Experts of a small language model: a sigmoid router, a variant of Muon for the experts.
Below are experts of layer 5 (counted from 0) of a mixture-of-experts language model. Rows are named router (the router's row for the expert), down (a neuron's output weights, with its number) and show model dimensions 144-191. Each number is 128 + 32 x the weight over its row's rms, rounded and kept within 0 to 255. Numbers have three digits each.
After each expert's rows: "comes before" lists some tokens at least twice as common just after its tokens as in all text. This comes from a sample of Wikipedia text that the model never trained on. Tokens count by the router's weight.

# expert 59
router:129163158161188123143160189086081106079106199113137159095126121152185125144175106143092129138106146093109100083162116123125147105119151113095171
down0:128164134089172096113221112118125125139122137132185134146081158071124199116103132157110108146084109066143144180180104155076169130139153112046123
down1:146140177122128120136109065124175129079090166098081159121119082077095127181138094115106068130116144168113103133113138137167143159212160163099129
down2:062109150124127127169146164101120099095144093160130084118145168168115136137139042129210119099107138123086082169111141147096088114149183191129135
down3:156112149183190101158109094096115075107172110130134144108162097183132152124105079129159167142168213149075139097130130148127117155181096131107146
down4:102134110137068123116137118147132120065164148124141104129162160147158086167105189089159084119128112103182084068020053119097115113095169176163130
down5:111130131150115135133127141031091168176105127115085191107143087137175102131177086105082087138129114143156130127142154126116102067184133141168092
down6:149075149124136172115145098170164097133149110120128097141116147133125131134114131130138147166155123078084108139144076162105153146118123111134141
down7:080164202103108142148119103161143126129119132176188127033131164139117127090113127114164128123122112167112084162159118124163092190112112132132145
down8:147116108145142152167093151117131105110123099131151153110086105176159116092127125176100124126113138186104154160105167145100111081167145125126125
down9:126121147138172151128136104184196141129128159124084123116162134172132096168181108117158124118144122067113118152084111127089164187107146123166104
down10:159116106080143158091084098084119182160099144193168152124177113097159162146148116108106148112165097157163143082078144111107116122145134092038148
down11:097182092208093125105059150145095177144171118091142152160128092090127088113210254186120181167138097130143150067149115132156085134082040110092108
down12:153150063135131110161117107136125128113130095087142141111165134088114108142121178123149159150093144139122099120127137146055146048129116191171202
down13:111169096157131142184075134154104139085189138109123154141136124171139101150134167105129090151111122074154144146167082124096155106146102135169108
down14:130173165077114096130120119161134137149095153184117131137115090165198102109084077133139084082098138143114112159112165155100128125192172144123178
down15:182087147097115129065140095119129103116134165123075090145105161190120172169131130075127069092161138150081136135133172106077144140167155165065132
down16:110141063137139103131158173112117094161155115098153133150092094143100110080100085100160146189132067140082148140147093170126080097179094064106092
down17:158140167113107183166079087146150122075132108155141109106105108102135170193120095157104147130125163158156150159048143089109125069110060093164081
down18:138132143160177120129120067136150052149149142154125182181114108125138052098103181157148133196124127165129147144143169170117145219124183130133093
down19:101140139108043114110128110174150147092145165164157070103143203115083146106142125142110070082098125141059148174130113112100098183149145104153107
comes before: "\n", " The", " He", " In", " It", " This"

# expert 88
router:209184138120116069120135170153109160153126141105172084177142103064113106106157130137129145100101169152169097133103070113138165103057130133165126
down0:101118179129122173148107120161132131146093097155188106147130091161109138109076112164128129146172132091056192135129117123216069171135109166112111
down1:116132138097131114108112135121140130118114121176083166130137178097155128127125083172118092080146132086148113118123194075151093127145173117154099
down2:160146089108130156150089080161121128117138086189154160084118118107126122196107175113113176199125136128116132146194160134076152071177090052122145
down3:077133168159133133080181117146166189154165111119168105125086122184155116057176114157150121100096124136088093155090100149140137116163135090080122
down4:131126119132159091166125173122132163163125102141095142069174146094128087175186121102150143139078114133133172157060102106143131117087133124127077
down5:135133138190158114107147155088124096127161149163148147119206157079156182096113120121206024115088154118095094138144120150161128131097149125120150
down6:096080154192127177121101163159066124178065072107138112083140132178079200132155065125134132067166148135077122150154093147085126133147110054135131
down7:180127137051114141132099149142076076158165102125111142153102174101112094140155163083105157099177136154161110090144142129145103103138138132043133
down8:166087105108153125102102151123112092128083175128124083104054092140180105110086148131161162108100139140095094139126055136114110157186105099137107
down9:165089146110117094170096183120139075193120141129123151126117079111075154111142189106130139091083138152083108066120078098106105159124098130118126
down10:142100088121167121113166043127148046131114127113124138159138145148113157123147107065155101078130145153154157113154124145176123096165079135073156
down11:164185130068151074086129067137117140114162125128037120167114111175152104121103138111142148093085128109120158136122139104169097108124133088128131
down12:139103100129095102101100066130155133090108134159135105147171114110152128086148167104134111074181106124172069102075146100094056159145058120172109
down13:130094195113116145080134138127171103138130122131180088144143124170132153119068145157199208132119128126145129114138070110126123147168093165111083
down14:136125119110191205163115146104104163088117086212112166151123141108150141175154096105101109151155120120140113115132122122174091103168130118186121
down15:135110151191121098204162150136127140145084132093107150110106170112158138156092141106113138104104133105121106108167225171104145157097091184128116
down16:102140142192109151103119116137166098102172079148114128157105096099183135142072118073137123137180122162065102172164085147120088085135121117113145
down17:093128159134108120156140161108123139106109141163149094107121150121086142109133142175138087110123058059138111070094088067143072152127142146091116
down18:083125170130158106133152114083145140103158150111127148102170147109121181061078160145139115171180151133119150084082099154167159185157164146122137
down19:137103146098143138173118123136077146170170122138113117145148167100143135094183154100109116131111091089149110051143188186136122141120194117084089
comes before: ",", " (", "a", "i", "'", " ="

# expert 98
router:153188080169161158130141147092126142090108203086167104117122125098164123119137114103104127123102144100115107107135130103156155129115244057138157
down0:144151118102185113166137128119134043108129151087163102155134103103155173126095168110074091133119148119126150095095179139083147166147070111128138
down1:125158130129143164085168138091108100136150175132132067101127160133118144106061096145111112106147072105091137163128149161113100176122140132149106
down2:098158152182136140150167141149180103147057142177151149134064079173116209072146139106074085142112157124087150175114123164091135131181150138100132
down3:143102092150207134120137107114078114150053169153162157108148134173081144091119129139115120166127143211083162041128092109113093121131089161201127
down4:131111171119148118149070158101128173120131086083161146097119156084111132126091100140095114156207127076159120086104093170091147223135114116189181
down5:166114138155111152138144119188097116136129171115153118161087147104100128076095188109210147092150105090106125143110092075151150110115129114140074
down6:170124107178096147084108170107165187131170084102098074099092131180140102120109060126042164113126099161135117101153094114151152210106088061146113
down7:104161059109110119125136093087146135175149124092162121108161153117131093158117119110134090094131172179118162120139081124140123112156145184124110
down8:103123158171113124160133109193123097118101101089085134128099095108155136159072172204164159113149198135178095100129154131199146126171181139096126
down9:110195134128120111093118125139111148085105139188128148128198181072134119103123074049175155127151112171148096140169147101178155156098110169191060
down10:146120171135144189151147115115142091171126155112099202150082154165147123118120193172142081132066203153123122140132136153124180158108081155181105
down11:133104164095156112131120144109138105106107096064153173133111119087122133140144118086099144136151080133176161209108112158174182168168158090157088
down12:183055085154155112123133134156072083116061047110101165165110159154186058102103119101128125175180177124124104183134107116104145145101102188131155
down13:088151153133161142106165093132186129147167144165132138138125168115139123123168108185097142104104135102106130091150113107148112053137123123181124
down14:111121085111122130123111143085115092177145152146132126119118125139149156209078159150109154110136133137148099110064109130171079126236149150167166
down15:148134150136101186125105103191133172083165132103136153156110114063085148182125128168187105147161111162114143226083140181103141141157140096138147
down16:193103103172145119149106132151091112163120159231106116112135124163088097138126121147150120094151157119132123127106086132133101182117129110123078
down17:126070143124090117133114079150124166159129046155102107130152108165120075180169149142123151156125097162141122144120151131180135144085106177132105
down18:124106135078127093085114095043068137154096102111079094115128130111145116107086183078146154184161132166112064123123112107144146132124132113143120
down19:095149116106124090105102180135154122138107101155160141156155150073130163102139194151173131050150088176162102121166114127150101137095083150130084
comes before: " |", "0", ".", "%", "5", "3"

# expert 24
router:136172120077121149098151156073130179137153137101152085084113119132133124122131159154127192152112137140090037110156152152199117049087127118169223
down0:151104118165068096131165178126145133176082069082096065173142147123102142054111079133167164078083196115138098125092140118098099111096146129089083
down1:113167120120131176106144085139138150102136087147152145123133128036121120146131145217157077160154171120156137149118133084147162142126095094100074
down2:178099137159162159130168124108152111087193146152167134100119120129153046090148139134168126126147120187149113157155124095083153196174144141119118
down3:130102131154183118102171089134166085079112112076168113094127069117118165133141080078088139051094118155130123076161131072075145085097120139117093
down4:145146150144155113166105186108083122088144075137085063202096102096192161105089072157138124085149112169144099100104100150114142099150100128129099
down5:122078134116190124097112120151130160155096136150113178110108143169170126129131130108099130134111136140089129142147167150155175173102109130137090
down6:129136129188117088141120157083121117129088172112156107124115082140019142097145111145115114137166085149135197072173123108188178159186111148109164
down7:107101182153122183149160101146183102162106155113107128157119137095134105180117108121145102152125102127113129121151171163148136153153174152115141
down8:144099067163114116135151111097133094158153191089129135126171159149112163167133167133174112123089145122089064089031126152155151097195136154137099
down9:106141189109080135101118162135133186140147108137076168127157108154176108180126219073131125123224156108158172119158127144158170125136114141184127
down10:150108082116135178078127169130146133174097113147122127125181133106124175091135157145154130169175123158165098126110154169092229146169125112114184
down11:129096087105100160215081128156122091133214184184193146092124169137149106064091078168125076136137153089139103158098135045103129126133077138106129
down12:073189119103060078128153120171108120171110080111182137130165150151087136150149122124079120104173102139165136130118132143132149178171083116166162
down13:174156133119075105129153085126137115124154050112141150131166159120117106102199129154159113124166102162128136142131151111168123125108147186147150
down14:159125119183096128100112125119148148165143117128105184126131134052135088145086175141128109145163119075093132135164120088146100165098108077132141
down15:147169142147109159151119067130097106083161112142153143077087163086081096212161126172117126089133049091133143161080159108145026156102101154131082
down16:119113111107073107113087086141099125131096166161138173176141113137124139137105134126165093119154124079102139097071120067134144101111138112163075
down17:129149123153106151115075111059159122100145139120083161083140096106170137153170079160094123123154147187155044110108074097141098129064161154100102
down18:125171141131104132148101135140132143182177155070101123148131163100111135101122124131104118163162143160145163107128077154044085093120171128139140
down19:170194114110162139131129127128097126134118042141190145069114178144156151143157174177167180138098161089113156155184092101154119137101048114167085
comes before: " the", " a", " to", " that", " his", " her"

# expert 93
router:146093072141144127154133155138149121085119167120153126139159131120161113148122148149129128123110109134085074134164146121143179095066221099121195
down0:122119146130111080109069149125163143154163110184133131158144144154158116148117123106101142128105085168136162153165131090170102090154130105115128
down1:151061154148055146127106152143165138106169114132112172098163102072087126123130090130110179084189164130117100182093098116152122145130111099153140
down2:110121135145138115088126112112124139137148112124169085178147138108143146168169158111121124179165158098125100123151123137116157155113131116138096
down3:124130128140162066148144181121098118111138142104086082162130145110147120101069146170123109112167159148099088127167120170131158143127150170140163
down4:156060179097128075162118117113183098122112079130173126130123111148090095064129106157161147100088133118187174169138100124132092180076093094107065
down5:097105069116080141109095087071129137144193138177124141117131127093108128137089093100113121134196081137141156102088111169123150156202127087151166
down6:044106161122137130153068116143127091140146058177074122124142142142066105109072171100101098168161137155148147094130153094091091195139098199076134
down7:104131202137026109162088100157106140141195170113172142155129137142152141123083115118200173132167159151143130104106166156096125137098122115095098
down8:173151168093101123098105097139117119099167069131120097124093117087122130065141156097101126183108072129093118087147123164149146084128089143089148
down9:186165111139138136122118124133107159113119122188128130113108164128140110137109185199109158127122101110135149102141157107162125188090118117164137
down10:147104080126101184070166116118101107091162135171127084077111168157107094165111079085150109107238135104138104069094156112089159104144094131170125
down11:168173112074101189139108132149099090161113138191170115110115061163121152122120067129121151155118104153114174092133156072117176108130106157164106
down12:074071130143119124124102113168133122115134139171132162134119158123145138132075149157145172151122119154140093124107068114173142118147120078141138
down13:092172123129143128149130136090113146148139087143154133125087099153133097189190137111119103159205105132122107139174129109071108122193149153185083
down14:112141082161162215140111121138114114171123122104144122103141082133092119046095108105061123079129049136121107172102193194086120153141137166146132
down15:101096073123158128170137130142127138103088127148093089108100149156131098167164117179105117137160081164140107099130146164138175121139130144132092
down16:127130178172192154153136134150132086152125080092158127120167162125155163146092201098110124155137131166099112132173128121149125102116045181134165
down17:149085130129176092075106097124115106111158128146103121131115170102142153134105136159140141137104225129087118197167113110115094169076123156107140
down18:121130140178116150138105130147079132159112157123109187083095170147139111083142148089079056149189111118085166133140121152059185095098137098158112
down19:115153165132130142122112182107144101118113136101142167118124144095134134080128120188133162114098108142121103176144131104166117161163147132081142
comes before: "0", "1", " |", "9", "2", "–"

# expert 89
router:168125107132121214143195168110106102084084109143178061097166062121124146131134123148087144153148132117134135119147117116061109061103148101143169
down0:083151111105198140122151136102140109140133065129148189105087101114062125114087060108147129112164135123142147144120146223100144131167152142102128
down1:086111120077116129105094179153140142140144108142150130153154130085115084112143134161124102162117173119117112117104113126063099140070141146134102
down2:139131124131135141075155138215128128148104175136152135139104157173050121071159132073208071040065146110073201119161145134174212127184113146144143
down3:151169086109172129119141161146121169103120143115224102119075126111183130092131153167093118110116109138116196169165088119116173135168114106088117
down4:155096118115136133116111064124177138139112137139133122144156126189151180110210133107122093188107161108170160134146107108229177130204112130111088
down5:115135046090136085133109114100099055106124162112170133148129077147104128122130137105166159118122092154177088047154106089164094136122133095062131
down6:066209130115095109107105056102114130114099119088118195127144116156141142171129147158132106119182097185143131137127121131108129184135123114109132
down7:091117160186139087190089082136126167166145198127121124116086183091118148126161152120120104150126148148119059131078126125075085085164108170154118
down8:112144123140109182087162091113148068094109132126147128104202102128135116113216107117088079190128106168116128170089125100095077135161113161086139
down9:136154129118064141160130140113105168154141138159116151045107154091176167140147179126072100118078059111136182106088136121200085124107072102137185
down10:160142145111065092162106128101144075069142105157126161097145116082148110194070099148114127128123133116131161085144167161161129118176164190084070
down11:068141154101117128121134120187124101136174101112164106178137118149089113137116201148149153194125176072164134145149118049120106157109153068156159
down12:093105165117130159165135170108140160139127132150079154157139168104150100139140121161151078130125096107093112095138116127151092134117107174161100
down13:163119075164142108147094135133084174127127120126098153115159152165149145178107087188155127127141171154173086106116205170111171184120154101137144
down14:110049133163122091091098162136138098139122112065088180140116166119156123161094173132094228142158128147054078136136156126165114121151182129089112
down15:174119226134154137110130137092096164140140096148156077052224171138159126130084044170169121134138189151114178137122110157064142147138103145175135
down16:166128169215167156096147157121128074097126066112185140125108109109114156129066157065091126069136113111171135102148135104132178112146100011079151
down17:128049100133144127198111095237126103099155068113116110151138131102092150119156136093153155176125069090102171116088080123065142105124093095122140
down18:079099092086161161152147117148113149109190138101106058187085112188123143116090078152159157086102114126086085192136095125142133173088094108162119
down19:135091106119086085131109126096164144161079103102208149130144126114096181086146154111113131165153134083181075121089135170156168142176121086120150
comes before: ":", " ", " •", " The", " List", " UTC"

# expert 72
router:206170096099171108171155133115099127093120148115143133119157055108137143206146117106100136072114141099112134148168112075184158135112132135145175
down0:098119124084126191139137111150104133100141105093148118134133189115130133095127155149096165138133081113125118063140134178158163092134147082075124
down1:097158163156134109127112121143143165176188068115112120099140108090141133175127087110091139169108104106091154108123128097131145079154148117134109
down2:137128122129146119157072125124123136082157144112120126137196117122077121144022095130106147113163161113166124130142155097159091141152060116109111
down3:077144175146117127157130144090122084142148145130115037155153136146107141111072176133127167154152125161151124150152141108082082088166104097124142
down4:178080133131079110142144104091106174138071148105155073119119133072081167116179123141126098169130109092201068172088151177092098083149080150137110
down5:112146120179154162141151130102138111111116082152110136107110077146133131150139102133123136077141139119102173170152065117132131167145071000129114
down6:117192170178131133125109085143138082152131076110137130088173164160119115188129096141106157123142102125106107161114171152174151140050110112185079
down7:089155105098147163181162151119134139099121157148170067107076154095120134117196127160148180180150156075110135182121070112116098164155161132110166
down8:140109102084119106075160125170054140138067111093163141082145183102112155132161110168137108140162114138156078114143156127125077122128130166086109
down9:129111133131111170174157134142114077134099133156102103104130098139101100116130147168118118137116121142100108059074122132169146120138124151154142
down10:116134109172163072094094130118198090168066173071090158102129034084099092176141095091116108143138123125099177119173114147159164102149052125143096
down11:094156160154109159137104111140151065075141150164149076109103136116096120124124160159094143150118127161149139117168140114106143168108112116112143
down12:102130153062089175067189137106136136147156125197137149155133173108127114143163182179137146124152123163107110137087169121109153125132143123135146
down13:131084077151127107160116150111120141149043115112073142136118097173158127164133097077123114084085174109101118179094076128092127158121105096139114
down14:111104104093119167111161129126143068102185101153083164118149175113146155159133175159161129178092097159120053141110146185157116138143133156114107
down15:140154157133150097162146149146111152110156083152175087117144089098089148123137113162096135170169083032146118142116151158116072087114092084201167
down16:130139118138104116173153114140141151133123167103186147216114146100176093102123123150075106129129128106172113156130117171120133129181198113066128
down17:162052160146111136143087140138099116113128175151137101084104144189103136060114079187194149048109137112093134113091127129098159148154115098093132
down18:090117116098116193081150119116150124168112107130124135189150107148187135076090175088161189162088131145092142090139151170131134067134102158108112
down19:142150127176165126190028152117118138120121078094052148103105113171115129083154114136133111092157206155168188142094143096142094136144168137138110
comes before: " of", ",", ".", " and", " in", " to"

# expert 57
router:137178134122093183088156132131125193127147153151169083148120146165155119140168193157157153121102144123091109127154131073132089113128127100137197
down0:093138088096136200136147084156154122137134140126128111126128197189087114174144162126120158106122160136122109117202125180193067075096154205113068
down1:156112121201146127146162063136183120119139146130147062122188164115102132152094129110161136120096226078115107069167150073025059132144102102113067
down2:162075070131152127066104097108083147092139141163150132133158198068108128105124146104069125116100108110111123126138125157157107139120159117061114
down3:085160103136095137132104115155117163198190158076121114205141125123104122109162203109078149076093146174100143134132158080146156159188146086160169
down4:147141111109123072122101097116105121127101136130164215156171141141105170157114139146076106154115107096093110175122116136141131111192085098112144
down5:157133089114180142128122136131103098147187199120194103148136106087118180059105116165129167170118180088141156144112102093185119155166056122128144
down6:096137167118091085126113149105130177099140113099141124128177099053156151091138155084097107166171055101180173042153126115086183152159150139152128
down7:096226110122132127079146171151119135097119078106097123087112089100129146123119121166076091103184107071116129113163114115107115148170116153143129
down8:127115162168133113143112138150118110084117161128153125079117138112098127144139083092122125144184131113086168085139106153111125131107210140088108
down9:124151121100118179068050146082139156175145139110156155124189239148104062161107132163110127137134137096127133152113109080196120142119064082123117
down10:150125131083111132159078134186108105165143124111096139128095134135134161134133066151100102098149138115139151134149141109201142153125092158093131
down11:125115236072142120092107123109130091155137163129173229118154122118138142129152119102103179143170090159139142130117131125198086106134112132127085
down12:133107146096152144101120080108101123116131161089086134067151111137132154148122148123134189131106127145113095155109130162084142132144087201129054
down13:135105099107173119118166145158138180125127158146122150152104112126165115180140127206140086160126106131152151126111151089102181115165121085128147
down14:129138109106123162102081096041131126128117152131110118158126132146129097131164128093135097136076151102105111140104103094076121103151122118151170
down15:113117128114177120067115089070139114119070073141024110112154120137110157148146044120120108088125115115168119121179135136122186138208161085113149
down16:126067167179125040085125116141132151164053063092083128082167097109109116156113109163179093119121135142188093143116131159140173130143164168141152
down17:112159180083156168119095124146096092124149118176108071187139134082064178157137086131082095112089128146156127062159107087047163201129116113164123
down18:143147101138157088116128106062155099140112153121168082175148117163083120131141170094155141126137182162146177110140096113049079202103071154163084
down19:106126087167118154108120124062132122101150101160215147102138224166088128156136108124170212150087141115140132142108178102167108145105098119175077
comes before: " the", " ", " a", " his", " New", " their"

# expert 9
router:186094128105120120080147129105095133114145127117155124145112146130112132119090130104072127140184133074154131103190104089147185151134153121164133
down0:107134136091078100171119106109146148143113141175129169143159149069119129131108073161164061177099150162137131177124091102052109150136112159117103
down1:079139142127101137097118094152158115159169138163155144100125175166133153128129125206122132134154162133121130095120176195147161134087113083140126
down2:120121119133160110167015124162190113144204128098112082086131112138068106124163142144121157110159114142206137134136144147124135096196098112123170
down3:126133143103077149125140119155148110095165110145138095116140120205141052118100096148170153155172095152144076097124073124084152109080107086132087
down4:108160087078158079151110099127128141150183150074134064143162044148135153170097164126127149124138155129161192149146171137127018107131082092140119
down5:158172131175102077130127070123140093094136148154111118179077096168087124081147101119113088134173146162103123098114133110154127112116094114129117
down6:116132151076146230172060093122141072080149126126133122192135064105086109103153067111119100091161153069111025138130086133132103087131069118111149
down7:188142117138146093168072123132111127175157097095172175063138155118137105127155112157129114082064135161137116095094129101100122101120148134125115
down8:147115112126074122127180134094201103175077116082172082094175171128135124166137130084100132145098101131151111078126145149128148143127110089129157
down9:121114088089147089115071084131107147159149140137163156096107143090135150176171169121086109138123153157155088154109102138128137131151079092111135
down10:133177114155070096143156141112115192134166101156132175101115161138128085147170145137071073146053082147108099123106134193106200109073187138095105
down11:156133087155182206086103080138190083179118097165120149099153110138176134093163166132173096145080132167139120126133160124153134146127127118127135
down12:153130119135089133164190091099120182135139145161097132072067142115167177153143094160080090187144128131166149188088154137197124172137175112140133
down13:128162088098089135151165087082135122092081194067093125078078138137152139184090120089048128162120084075113145193131141078129077153106138149125150
down14:112106146151126114106120151167101158160103127136118095109145133140083154106145183151109126166201129142157136086111100141159142156102088102106148
down15:116089164126114132103140176158091187142122109168133112166180174097150102157102135140126136184097064085137128130113115121148168122178140098136124
down16:107136119158128156127151040178138074124132161135113093139147159085103170114185074144150132134066178163114143197115114173123072064108108120170156
down17:114114175151098101132141100134100177116157136144164135072056190162062141117138104153125061141097115089089145138116129102053121168181154094132152
down18:092130042115073129169120123170104140148144157039098181158110119146144096091104138081124192056115184170133173076124114145105123120121086145190110
down19:116103168109156118143076113156134102142084129133092145132199050137116113175106036117176135099170203128135116171190133154150115142126105182089156
comes before: ",", ".", " and", " (", " in", ")"

# expert 45
router:131137101127133152100216150096097173125122190089145110123141145130157125135106117139149116120152129139104086102134082122141158130135207072108171
down0:135149102122147067088073134099102143115102149169053110104103066070186121123160084115097128070113135102181143176096162077102135120096139151082118
down1:089100112117069154135067097139130120184146148175124087134089119126083142145114129114074065108138107126188143110157152128123112056134146112098102
down2:118173108130151150117134161111097152127131146105137153166087144191150138173106150153122113182096106118091112086115065118176129163170167158104157
down3:108138120147094094126099097093148100154093119144157109145196101188151121092124148108122156127120107074058173109130154157128171117109093115100089
down4:100137190175140101165156124122161152147101121097144171142158132157115077074153109112149083117129171146134099141096153158143182173129139122156114
down5:113110176139158138151112134131169182073139157181124111133109112146133163115154184124157100130153101166141091164094146104127044113130147189156125
down6:131083109106153185110088133072136112179095128078092125155127117138114123120078161153105133202129124145100076139141131104123134194115136152176111
down7:088150137133107077133118134150131062101140135141161099040166156160166157117180092194166136110166092163081157150143138098159107150120192090137124
down8:145127149120203117111141129147102118104095097136158145160108123060104148140149131144123089126072134173168177165166117068143183149207063146156098
down9:118111143121090087182143144119082144113076136114088125131160143142100165134103122159116228163092107221095147135125135169052158152116098119139062
down10:116148184115179145099098143112148149112200185086144131162103215168177191155095173189119062147144136136139133109082100142161199143177094138118110
down11:128087149160092216152105160102101150094147120095126085090142123145147131124124175085154107134118091157172145111079155125128169156141116145075188
down12:076149120171136152144103135147077171159100134075167133103075114135128147093126076151146164150134076142098100134100070122155089092154072122111128
down13:070108166138162078170102098190101087144119125148127144109082146142137104135076096100173130069143135131085144145148128107085134169145161118137110
down14:118134159131222137134161113140168132091182135117148159138142171170152135097078090152084114103116166072164117114164132105107155166178143105146166
down15:146156131122111116104120122152187069116180188071149133163143077152092152084183166148104174142102188109172088094101138125095145122127082135151157
down16:118130139136115117185107129078155097169078089114159124117145124113195119105101086185153118114128118158181121134088128147125152140138145148080124
down17:171101135139068071088134109045151181140124193096131146136175135065115124181135126169078134131101125050112154122113163138156135130140140168154092
down18:078100089143152199121155058101116126162124158140125133092020116103082154115125067145102162113119127105147095129060086171167130143161141093143127
down19:109159196134106138101145088103103069128147092115098119184128105150046078104179141120093090126099097154146114163128142121129087133146084162147142
comes before: "0", " |", "1", ".", "%", "5"

# expert 6
router:155169128099115191120147101096087184109116127124214111101148116158098197109111217171171146100122113079119097129100139122153131060112131139159177
down0:116144190122139108145099076170133120166131089159073074124124169155146102158108129153170172129154143148144161236157126140172174109181136143067131
down1:126132128158123137101154109079169129167167212044139104193134188172127136141081134149090149141155131074104168095134065089116140116169087073116068
down2:104122135137161083135169114085144129106064133102195064159137148159108117133143156157109178133101139117091166121127129212109155150179111127089112
down3:196089112121085123153101169123091176082129133126076176129100124116069109112133125070152146082087116119179106196100110137139164075158159194142121
down4:151119141085123133123130183103105123183197156200091122120145141182202094109090156097110168146121158170055084089138187091157133157100055123154126
down5:063113107065084148106131087151141122109148137227092094106133096164107096139105126153111125125191123124116103094139157104134100143099094112112167
down6:148133192142121127085103189102141104224139109144126104101169174081121089114104080082188136117119110176102133103182098126157152145118096086108085
down7:095142146145171097109154135126176128163133135130201191137107155113113121147118125123123131133082160131155138109087164118086073115153136094092130
down8:101169142117124153162217166201144146169175082129138134118097153172129156160111105145123133135111099109180126153125076139135143112094099114114126
down9:141123195199128109188136066126080115121105107165142099135121106112111168170137128115129124135124123154087192162147133123102106134160163109110082
down10:168127123114102136090124151137080121131137121137043140123143117116128107195142177090152120119097120098104100118090153092090156168120134164111135
down11:172108064153104122088145106125114091180102150119186139118095190164097171100146131119143154108186155187143111048118112147091143091171080161077131
down12:137180127094102139129132179171105130138120151180153127129117107142152075156075101188131118140178151112116173126142133179110112103188140091171158
down13:109189133087114160073118081124136161144113035127161153093141131066160156149170143149099122055210153170128123113163146107174135094148086118128096
down14:122067124105077097078141118066117150218106053156103145099131134103142128140185154111180107093140190148101170121088158119158134144097112156122121
down15:129141148093085160126130101117105127160138074148116156102121150189135081156050144154122168156157105119102127160116142207148101152111115101093172
down16:094121124107118105167094133124092101078026161133117130137199105124147140123144080082117198154095096139162112100090091121152128169155158135113100
down17:130162155140141095095107105103146062108122090107136058137083123126185078096149096168187114117210196160135127148085078126104195150110135109130154
down18:136114125127076148108123146161125065145145137185142149121093108146139135146136105173187145121162103109105119127111159120182134076107143135118157
down19:068052105101134135095116119139172155145141097120104061191091100119172088112097061166122125176143146171136084121144130141094158127117121119090110
comes before: " the", " a", " ", " his", " by", " to"

# expert 127
router:190156068103141149096177135135117121113067127114167066098181051131116114089136161165108136137132114092146080158137169106084141118115165096123173
down0:128109100077127091164089106173201171091119094156135110170089110147136116120128121109105187109105145096135154167136122133104070156123156133169107
down1:130133085085091103100107065194083099141154139141138144170152123138107099116112112093156115127136168123173191131093142116183094137099130135061147
down2:145136077145164076178113200048127133132131163127136167069166111152162157084153149075117103145124092119094160090118125107094169106194157138149095
down3:165130104120100163062104147147136094100149152104187141144130165107079109141071111118120148160147085145166168107101131078187090135107124081139112
down4:113123117069160114098101128108114137097133157130079149163153170157138180133121147163144154163098147137117084140099146127150155118120116165093165
down5:081129148119146119144070145137040099138126140122121115170128112120188140066094070142166093133140108115110174101158118167110142120131145186130179
down6:150111092133122138117114143119128045152051152117158122130093135135163162079159139178111084184186133116099131140148112117067174106125125129157101
down7:138160105114163162118163131200107135132145065084127140159152180093155148150061142110167138204097197099103112135148160078094098074110136125138148
down8:176138149149134112113173104146135118177111090151108126059169114157132127157133141105143092082076138088106139097102090118174127103167087142098138
down9:142164173168124129131121160094154156147122158100172099075074152155147140151109168112121146123148115183117160136191164180102152159166081128172183
down10:080108067146117083176101134198101124097164160118124145143138132113065164099044125114134123148087178164127144174091182137101147130157077173118121
down11:172100117117144140122070090134056125146080135147119147127145158126190178061134085149085147128125153172153152154121141145066096204178109067108126
down12:081099134168115118131075146113125171131205067123109120151096128103133114110156182144148097143123135096144161089149103108119174150100107128123129
down13:069104176157199171177168133128094130175179126120097131110123082113121138148092111128148094154127172112140117139093140122117146111203129077094133
down14:149133124185128109124165095123174171162091138145100166107144058096127118133108136134121116114093149122141180113138093188125161136097160118179139
down15:155070172145147086108080101146108073171200062130129094109097080104125088126104095078117141142155119152125096129171155115108107151101155122149159
down16:089154155117139131101094147062105135140083103108141162134093073165126097137128106158133140166125146102095148171149154086144078034178132104113169
down17:162169088182098149129124065128089120144123128135096121125128142163108144167091097083107118135171128185130107094137102126146117132101113132187160
down18:111112115153105173135174123134202127160165159107145158101145102093111220111137125106152147082100092103154070093106103133159140177123107122112102
down19:139125129137124115164128088172165096100135125147173173110169098130090145139133134132120173157118078160149095136177158082167091123089167146075154
comes before: ":", " ", "0", "2", " /", "9"